From a checkpoint of a small mixture-of-experts model trained on Wikipedia: a variant of Adam for the experts.
Below are experts of layer 4 (counted from 0) of a mixture-of-experts language model. Rows are named up (a neuron's input weights, with its number), down (a neuron's output weights, with its number) and show model dimensions 0-191. Each number is 128 + 24 x the weight over its row's rms, rounded and kept within 0 to 255.
Before each expert's rows: a language model's description of what the expert responds to; "gets" lists some tokens that make up at least twice as much of what it gets as of all text. This comes from a sample of Wikipedia text that the model never trained on. Tokens count by the router's weight.

# expert 21
Description: Clause-linking connectives
gets: "-", " |", ",", " not", " and", ":"
up0 [150 134 128 168 116 136 101 125 132 148 128 125 136  80 191 129 159 129 126 135  87 144 142 116 139 130  92 147 115  93 130  87 147 169 152 189 100 164 191 133 105 160 125 145 112 117 120 134 139 148 155 122 175 156 113 137  90 104 146 179 121 114 119 155 160 139 138 155 139  70 139 131 138 117  98 121 156 100 172 134 136  88 136 122 120 137  76 131 159  94 134 139 114 104 107 131 120 150 159  98 138 132 138 136 134 154 109 144 113 126 133 121 109  96 135 132 124 104  96  68 107 139 116 125 165 151  88 164 117 162 101  93  78 153 100 120 136 119 116 133 107 155 118 174 119 128 125 143 119  80 133 103 116 129 145 156 154 123 148 135 140 130 152 146  76 110 163 153 124 130 111 134 128  87 158 121  95 168 144 107 115 124 108 169 145 123 133 127 135 121 124  98]
down0 [163 124 149 101 103 103 113 121  92 111 122 111 157 127 169  76 123 105 150 146 129 134 169 108 133 126  89 101 124  95 115 122  71 120 151 120 147 108 113  64 144 177 112 117 172  60 128  81 137 145 123 102 183 131 168 163  95 140 130 136 158 118 165 145 143 105 171 162 121 141 128 113 176  98 168 116 139  95 120 113 181 115 104 132 116 114 135 151 127  87 134 104 106 168  99  83  86  97 149 140 170  92  95 154  99 133 119 106 132 128 161 142 112 126 132 106 137 143 144 162 135 158  91 131 168 130 107 103 137 139 112 117 148 117 149  95 128 159 132 114 142 152 142 121 103 144 118 142 111 137 142 142 142 138 131 126 157 122 134  87 114 160  89 134 147 146 124 123 126 114 144 144 124 142 105 131 141 129 123 161 123 108 109 123 146 122 118 149 143 142 163 152]

# expert 59
Description: Clause-initial determiners and subordinators
gets: " the", " The", " |", "The", ",", " that"
up23 [ 99 148  89 183  99 111 152 125 124 109 126 135 142 122 140 112 132 106 146 135  91  76 121 109 107 152 142 131 137 111 105  73 121 158 180 128 174 146 109 127 132 129 131 144 131 124 137 103 207 119 123 117 128 159 141  87  82 127 142 136 111 127 105 129 112 119 148 156 126 117 134 149  75 138 170 126 167 111 100 146 141 138 127 124 140 131 122 160 160 113 157 104 165 152 130 137 118  87 104 149 163 126 153 116 130 103 123 169 124 123 108 124 137 121 141 148 124 137 150 101 125 128 101 135 139 110 114 157 135 161 148 124 104 150 136 172 169  93 149 158 145 149  73 112 133 113 120 108 117 109 136 173 102 134 154 174 139 141 129 187 102 150  91 184 101 116 121 129 142 147 136 109 159  91 130 121 145 113 129  78 114 104 114 121 162 127 116 189 142 128 142  94]
down23 [ 99 152 174 153 152 134 124 125 139 105 111 132 183 128 132 112 168 124 113 146 172 135 160 108 104  98  76 132 134 121 127 139 182 107  88 111 116 177 145 108 165 139 107 153 132 155 108 190 115 106 149 127  87 149 136 155 180  79 162 107 134 143 129 126 102 124 149  81 135 137 164 113 148 106 108 137 143 106 103  91 117 104 138 133 159 146 130 139 146 152 123 121 165 139 108 126 165  96 158 138 168 112 157 163  94 107 137 140  85 138 118 125 111 140 140 162 161 135 116 111 143 110 164 181 126 148  99 106 108 100 110 137 130 123 127  99 121 183 142 145 104 127 108 160 170 101 132 148 139  98 100 152 135 103 106 130 145 123 140 113  87 117 157 101 160 137 116 117 112  93 132 159 131 158 127 167  97 123 148 132 141 127 151 116 139 146 148 114 109  94 122 130]

# expert 58
Description: Year digits and dates
gets: "9", "0", "1", "8", "2", "7"
up6 [180 136 129 135 117 101 128 135 156  98 118  86 101 109 127 132  64 133 125 106 111 106 141 104 179 108 124 118 199 140 110 172 122 157 152 126 145 127 117 121  76 144 126 153 176 141 125 120 113 113 138 134 141  74 137 109 116 121 129 138 133 153 114 176  86 122 164 114 132 134 168 159 142 126 102 126 116  93 156 111 154 139 165 136 136 107 134 109 143 131 110 139 142 128 168  92 165 113 118 133 145 146 137 109 140 120 160  85 142 115  99 138 145 166 127 127 159 143 127 109  96 118 138 147 107 165 130 126 133 185 105 152 130  86 101 115 175 134 125 127 111 113 163 138 140 104 105 119 128 127  92 122 120 125 155  99 135 100 102 124 168  86 102 150 110 114 139  97 139 138 139 126 105 111 117 131 106 166 148 212 109 141 122 119 148  73 134 161 159 129 128 131]
down6 [148 142 110 107 109 168 138 146 123 106 105 127 113 149 122 131 111  94 123 181 127 138 123  99 168 109 115 121  55 149 125 149 148 138 127 132 131  93 169  61 103  82  92 102 153 122 138 122  94 134 119 129 118 104 116 140  96 114 140 192 167 119 171 119 152 149 131 169 123 141 161 132  99 125 137 164 123 108 138 110 138  94 123 110 136 139 108 117 105 116 142  88 154 102 123  94 141 163 136 119 145 156 122 127 159 163 136 140 108 136 170 131 110 134 139 114 145  63 134 139 126 123 143 128 164 113 107 121 157 143 121 147 140  92 107 131 137 146 161 146 142 149  77 147 139 145 128 141 118 101 126 153 100 120 166 132  98 144  63 159 123 114 154 144 128 126 128  88  88 119 151 146 133 124 112 113 131 140 161 148 119 143 119 125 128 119 156 155  92  52  99 156]

# expert 61
Description: Leading digits 1 and 2
gets: "1", "2", "9", "3", " Prior", "Education"
up0 [104 130 138 162 162 103 159 119 158 144 105 111 166  82 113 134 119 135 145 116 130 100 139 145  96 101 112  78 130 148 131 122 125 144 131 139 113 106 121 186 109 126 120 132 116 144 164 162 153 168 129 175 137 131 142 109 145 126 101 104 108 132  94 110 111 113 124 141  99 116 132 118  88 141 146 106 149  95 118 133  87 138  61 160 116 109 176 100 127 134 143 119  68 138 123  90 160 129 107 132 118 140 133 155 182 110 143 121 161 143 138 110 163 143 130 126 115 111 162 115  75 104 134 159 124 108 137 111 123 130 117 104 107 148 115 143 161 125 142 142 137 153 101  99 158  61  78  96 136 143 100 130  97 132 111 122  86 114  94 134 154 151 140 118  89 101 131 166 176 133 119 180 148  95 129 177 135 125 133 154 111 164 117 131 132 104 135 135 109 111 132 112]
down0 [155 106 160 116 112 139 124 116 109 123 148 108 114 136 105 130 136 160 135 136 110 170 107 150  99 138  78 104 129 108 170 116 144 133 125  67 142  86 146 131  88 134 163 133 146 149 158 118 118 131 107 119  90 112 123 117 133  72 123 150 150 118 128 131 112 159  79 118 116  96 146 100 155 179 107 107 128  68 163 141 140 120  85 147 107 144 105  75 128 148 125 137 107 131 154 109 160 139 153 103 130 109 159 126 184 128 149 119 134 130 116 162 105 121 106 164 138 130 132 125 137 132 144 115 131 119 114 104 200  71 160 100 155  96 135 133 128 108  97 126 189 146 106 102 109 109  98 129 139 100 170 110 130  95 117 132  87 115  92 131 135 150  95 111 114 113  92 179 109 126 148 123 135 123 111 113 120 109 151 110 118 141 104 124 124 139 138  75 144 117 120 110]

# expert 38
Description: Table cell separators
gets: " |", "|", " ", "-", "=", ":"
up5 [112  99 110 106 139 105 110 120 103 144 123  95 125 152 121 137 149 194 159 153 155 119  79 119 144  96 143 112 150 162 126 120 131 110 124 109 104 151 133 159 165 138 109 133 136 109 180 142 102 168 128 164 159 172 130 115 141 134 126 122 118 174 110 129 103 122 113 156 115 145 146 141 108  89 144 138  70 172 112 128  84 143 167 112 120 134 142 124 119 133 159 163 128 119  96 148 106 102 101 100 106 155 118 108 135 126 149 131 140 156 142 149 146 118 130 146 127 107 128 132 115 111 117 140 129 163 127 167 145 110 151 129 116 138 166  72 184 148 141 153 164 116  60 154 117  97 120 164 138 130 117 148  94 113 134 114 147 158 160  88 138 143 113 130 138 131 110 107 161 126 121 171  92  69 148 154 174 143 125 108 120 111 123 153 149 121  83  90 119 103 113 134]
down5 [118 135 181 157 150 107 139 133 152 146 143 115 118 134 199 133  98 137 135 116 124 121 161 169 123  58  94  91 123  91 118 136 111 114 104 162 138 129  85  90 126 126 116 160 110 153 142 105 102 108 116 172 152  80 126 108  91 123 118 145 152 183 117 178 151 101 110 142 119 129 150 150 165 137 129 113 127 114 112 188  96 107 137 183 140 153 122 120 130 108 145 133 131 147 114 127 108 132 107 113 150 138 108 112  83 159 125 110 130 118  79 127 142 134 157  98 115 131 107 157 114 146 126 108 133 141  55 141 107 108 109  91 127 112 120 101 136 126 116 133 121 122 147 157 128 128 120 141 105 158 140 122 119 118 138 142 123 119 103 124 107 141 115 147 130 104 169 130 148 135 111 146 156 113 135 175  78  99 135 174 169 126  90  97  97 152 138 150 110 147 137 161]

# expert 47
Description: Copulas, conjunctions, adverb endings
gets: " and", " was", " is", " as", " be", " to"
up0 [ 92 174 118 120 178 125 126 124 125 118 179 141 107 102  74 130 118 149 156 125 130 147 177 114 159 150 116 174 142 100 118 116 135 153 102 115 170 110  96  93 169 119 132  93 118 152 122 128 104 146 107 137  96 127 129 144 142 147 134  86 109 137 117 134 143 146 148 109 103 134 109 113  74 159 131 124 141 130 130 147 108 143 140 139  86 163 164 158 113 166 119 115 112 116 123 162 150 133 128 136 137 114 137 135 132 187 122 141 150 139  97 121 146 141 105  96 163 132  76 162 163  98  93 160  55 124 149 124 119 144 137 120 116 136 137 108 106 123 101 117 107 125 107  61 103 116 108  86 140  92 157 104 129  90  97 124 125 100 128 126 146 105 149 123 129  56 103  91 143 129 159 146 137 113 129 116 103 151 148 135 116 112 127 113 108 137 118 151 118 172 138 124]
down0 [149 118 114 104  95 166 155 149 129 140 113 136  82 141 115  94 145 116 134 147 125 131 160 128 116 113 139 159 139 104 122 157 100 121 103 133 164 118 134 138 108 107 141 160 125 158  92 122 115  94 100 115  96 135 112 157 150 110 142 144 162 106 137 109 130 175 159 120 121 136  95 121 139 163 159 109 107 135 135 136  92 124  99 105 105 105 112  88 154 127 127 195 124 130 144 107 142 122 123 117 173 128 138 156 141  88 122 140 142 199 110 147 112 139 204  84 147 151 109 134 186 126 108 105 111 170 198 123  90 135 110  59 163 153 136 113 111 156 120 153 150 139 136 133 141 146 150 100 164 112 107 115 105 128 131 112 130 117 141 108  85 117 149 133 137 162 108 130 152 116  92 131 128 106 151 152 138  95 115 126 128 142 150  97 122 109 136 115  91 118 149 145]

# expert 53
Description: Coordinating conjunctions and prepositions
gets: " and", " to", " with", " or", " &", " but"
up0 [131 166 178 156 155 163 108 115 125 136 103 136 146 157 149 138 127 130 143 146 149 117 147 120 101 106 143 108 146 150 174 154 121 114 112  87  92 135  87 116 124 131 133 105 125 141 199 127 125 129  89 119 127 115 159 118 151 140 134 107 113 126  86 117 166 136 152 109 151 175 101 176 132 175 119 122 147 130  95 121 128  70 164 151 164  91 128 120 123 145 125 176 152 139 132 117 152 145 129 151 133 142 145 155 125  72 143 145 104 105 154 145 159 127 124 142 135 157 120  92 160 120 128 117 111 126 135 135  84 136  80 124 165 122 123 120 128 124 111  97 109 140 132 122 120 140 137 118 109 130 122 152 114 140 105 114 130 126  88 100 156  95 138 106 107 147  96 137 133 123 118 102 160 151  90 114 104  98 181 175 150  63 146 176 134 140  73 132 116 141 144  93]
down0 [137 110 134 116  94 156 161 142 126 150 112 123 116 140  85 128 136 133 122 132 120 121  94 142 148 183 146 118 121 122 106 115  98 135  93 145 165 124 103 174 140 138 183 144 116 100 129 154 167 145 142 143 118 115  86 169 146 110 146  85  78 108 127 138  93 101 138 159 111 149 128 118 155  90  57 139  81 128 135 142 145 133 102 116 148 105 149 113 100 109 180 175 125  92  86 131 136 108 141 133  99 140  84  87 101 133 139 154 156 128 146 126 132 110 137 122 119  88 103 111 140 137  98 162 133  85 145 156 151 127 127 134 161 127 128 112 133 140 102 173 149 127 110  98 107 101 147 138 124 101  88 132 120 174 135 180 140 147 108 125 167 161 121 134 153 138 151 125 113 130 143 158 111 156 134 125 124  94 167 139 104 139 159 148 142 111 102 163 124 166 121  96]

# expert 13
Description: Times, scores, date ranges
gets: "0", "2", "–", "1", "9", "."
up1 [124 166 130 134 120 128 102 179 137 131 130 111 150 114 142 135  94 145 123 118 116 122 118 113 165  80  68 124 117 131 125 133 141 160 104 147 128 154 158 134 130 151 108 158 108 128  92  98 124 137 117 149 126 142 115 123 143 104 177 140 139 160 134 145 123 148 122 122 101 164 107 104 131 116 145 118 128 124 155 156 155 162 161 146 105 141 112 116 154 104 135 133 129  84 125 158 129 119  79 132 121 131 107 134 116 176 141 135 142 115 137 150 142 152 116 138 184 114 171  97 102 108 144 106 148 123 105 130 104 132 137 113 105 126 128  93 120 133 139 113 127 150 107  49 100  49 105 153 129  90 156 118 130 151 178 146 117 113 149 107 156 139 143 130 113 112 121 127 105 143 212 149 148 126 160 149 155 122 115 152  95 147 105 126  77  80 171 149 153 121 111  92]
down1 [126 113 154 116  96 117 139 146 152 129 159 148  87 142 148 113 118 104 112 151 164 139 136  98 117 130 125 100  68 164 123 133 108 155 176 129 101 152 114 104 105 121 119 108 126 140 133  83 113 179 138 131 129 115 129 119  83 107 141 113 113 148 133 134 145 176 138 169 132 129 138 150 158 133 135 177  95 114  97 114 131 149  79 107 108 135  96 117  87 127 176 126 136  88 119 159 127 148 131 146 153 133 176 174 169 170 118 124 116 151 100 117 132 163 118  92 113 149 135 133 106 102 165 105  88 129  78 117 152 135 134 160 146 128 176 142 120 109 128 136 118 117 105 137 158 162 130 115  81 103 136 117 190 107 160 126  81 120 124 133  80 108 134 119 125 170  85 120 108  98 120 115 122  87 140  97 151 126 137 134 111 133 162 104 150 126  97 140 108 129 137 139]

# expert 55
Description: Row-number and date digits
gets: "0", "7", "3", "5", "6", "4"
up1 [151 155 140 139 141 137 155 112 120 151 161 102  99 117 189 120 116 193 160 146 163 169  54 138 118 126  88 164 123 153 114 117 154 126 123 167  85 134 146 136 113  88 114  78 172  84 158 168 184 133 146 131 102 134 131 126 161 102 141 103 124 108 158 161 129 133  97 129 160 136 127 136 152 138 138  83  76 114 123 139 147 121 137 130 123 133 136 152 128 108 120 164  94 111 145 158 124 140 125 133 135 103 146 141 157 164 133 136 134 136 129 131 118 126 126 169 133 133 120 141 122 163  98  77 151 114  74 119 125 133 126 132 160 127 146 141 140  93 117 136 144 122 127 117 166 175 159 143 127 141 147 115 138 101 135  99  84 129  89 134 111 104  98 141 124  97 134 169 149 109 153 111 126 121 136 120 128  96 159 112 137 137 122 136 106 148 144 147  86 101 107 178]
down1 [105 122 139 136 131 164 134 150  96 153 117 117 149  99 143 110  96  96 152 133 121 151 121 118 101 123  77 120 160 129  87 110 157 152 148 146 115  75 116 168 138 141 158 148 154 113 105 123 156 180 127  83 126 160 154  77 151 131  97 163 144 113 146 149 131 125  84  97 144 126  99 132 128 124 136 117 124 137 138  99 135 116  95 150 110 143 135  74 106 144 122 128 136 107 162 134 162 101 144 131 161  73  94 126 122 104 132 124 134 155 116 107 142 146 133  94 131 114 134 108 101 146 119  95 161 140 136 110 139 136 124 158 152 134 152 161 127 146  98 101 127 133 153 142 124 146 134  87 106 186  95 140 177 113 122  51 128 129 145 120 120  90 115 143 119 158 106 124 164 111 152  56 125 117 156 155 135 119 114 181 133 122 126 189 110 123 116 134 131 137 140 134]

# expert 28
Description: Math symbols and numeric spacing
gets: " ", "–", " (", "-", "/", " $"
up1 [130 144 124 140 163 118 168 137 129 116 100 121 152 113 117 139 142 163 112 129  90 106  65 137 102  88  66 178 116 175 118 144 106 153 153 130 113 128 129 114 163 137 135 132 178 157 152 167 143 123 139 103  89 119 185 123 101 123 106  81 131 153  91  92 111 107 141 138 111 133 132 160 119 134 173 116 121 135 130 147 138 130 141  94  96 104 124 135 141 130 148 102  82 129 105 136 108 106 111 120  85 101 122 127 138 115 126 114 148 155  99 116 153  94 136 135 149 115 126 132  88 115 121 141 121 165 114 152 139 163  94 146 109 146 149 109 124  89 161 125 112 133 100 151 139 131 122 113 141 144 129 141  97 137 143 126 153 128 140 144 106 129  88 143 117 129 130 138 140 140 120  69 153 150 115 145 157 136 122 108 148 169  84 147  83 125  88 140  69 157 169 192]
down1 [124 123 106 131 155 156 141 129 157 150 118 138 100 133 122  69 160  97 157 189 132 104 112 118 108 123 134 146 125  97 105 131 107 100 122 122 113 127 127 115 123 183 100 108 200 141 102 108  85 105 118 118 145  59 139 110 126 203 126 130 122  96 144 117 117 135 165 139 105 131 131 142 124 118 121 143 118 150 137 119 122 181  97 125 150 109 110 133 129  74 134 120 135 143 144 106  96 106 159 181 144 128 127 140 119 134 174 145 163 105 152 134 162 164 131  88 108 122 175 126 112 117 141 141 116 111 160 101  96 122 128 138 144 144 112 135 168  99  97 126 124 132 123 162 151 130 128 151 134 149 114 135 155 172 138 120 170 125 159 138 101 162 166 135 109 147 117 121 139 114  98 130 141 147 139  79 120  90 170  97 134 164 147 108 104 132 111 136 110  92 158 109]

# expert 48
Description: Articles and determiners
gets: " the", " a", " The", "The", " his", " its"
up23 [118 119 117 114 152 122 144 108 124 157 107 135 146 124 136 135 141 160 157  79 144 139 164 125 153 139 113 126 120 139 144 142 169 147 127 113  90 112  97  75 136 154 140 141 128 134 156 118 184 109 103 109 182 134 153 176 101 130 143 117 195 102 104 152 138 107  98 127 128 114 183 114 141 123 120 120 168 159 133 156 135 138 101 147 144 133 113 108 134 128 154 109 155 132 105 129 135 117 157 122 126 144 117 105 149 122 196 123 129 154 111 154 120 145 117  89 111 114 126 105 178 143 120 155 121 132 120 112 103  86  98  96 125 161 144 109 125 186 121 127 131 150 104  87 136 139 112 128 143  85 149  98 130 138 111 132 107  88 175 113 119 127 156 136 135 152 158 120  93 194 128 142 160 140  99 103  72 131 106 138 106  89 140  93 117 137 158 139 106 171 142 109]
down23 [125 137 103 157 150 139 112 144 135 130 128 125 143 108 131 102 139  96 161 135  91 141 145  92 123 108 135 139  91 181 118 167 181 179 120 110 175  99 116 111 113 121 111 147 148 148 152 134 114 131 122 111 152 119 149 118  86 178 133  81 133 119 122 130 118 156 112  64 120 132 102 136 135 141 121 149 109 112 118 140 179 153 115 141 146 116 111 159 124 105 104 118 149 144 139 120  94 178 119 146  92  86 109 161 106 134 104 181 134 121 117 132 116 121 129  81 123 145 164  94 148 143 107 124 133 168 171 104 137  81 110 102  98 146 106 117  95 150 150 145 128 120 164  74 158 136 129 123  98 130  99 150 118 132 165 147 143 116  89 165 105 109 119 130 108 135 150  85 128 155 126 130 144 121 155 157 171 105 123 158 121  94 135 137  99 115  92 133 128  80 160 131]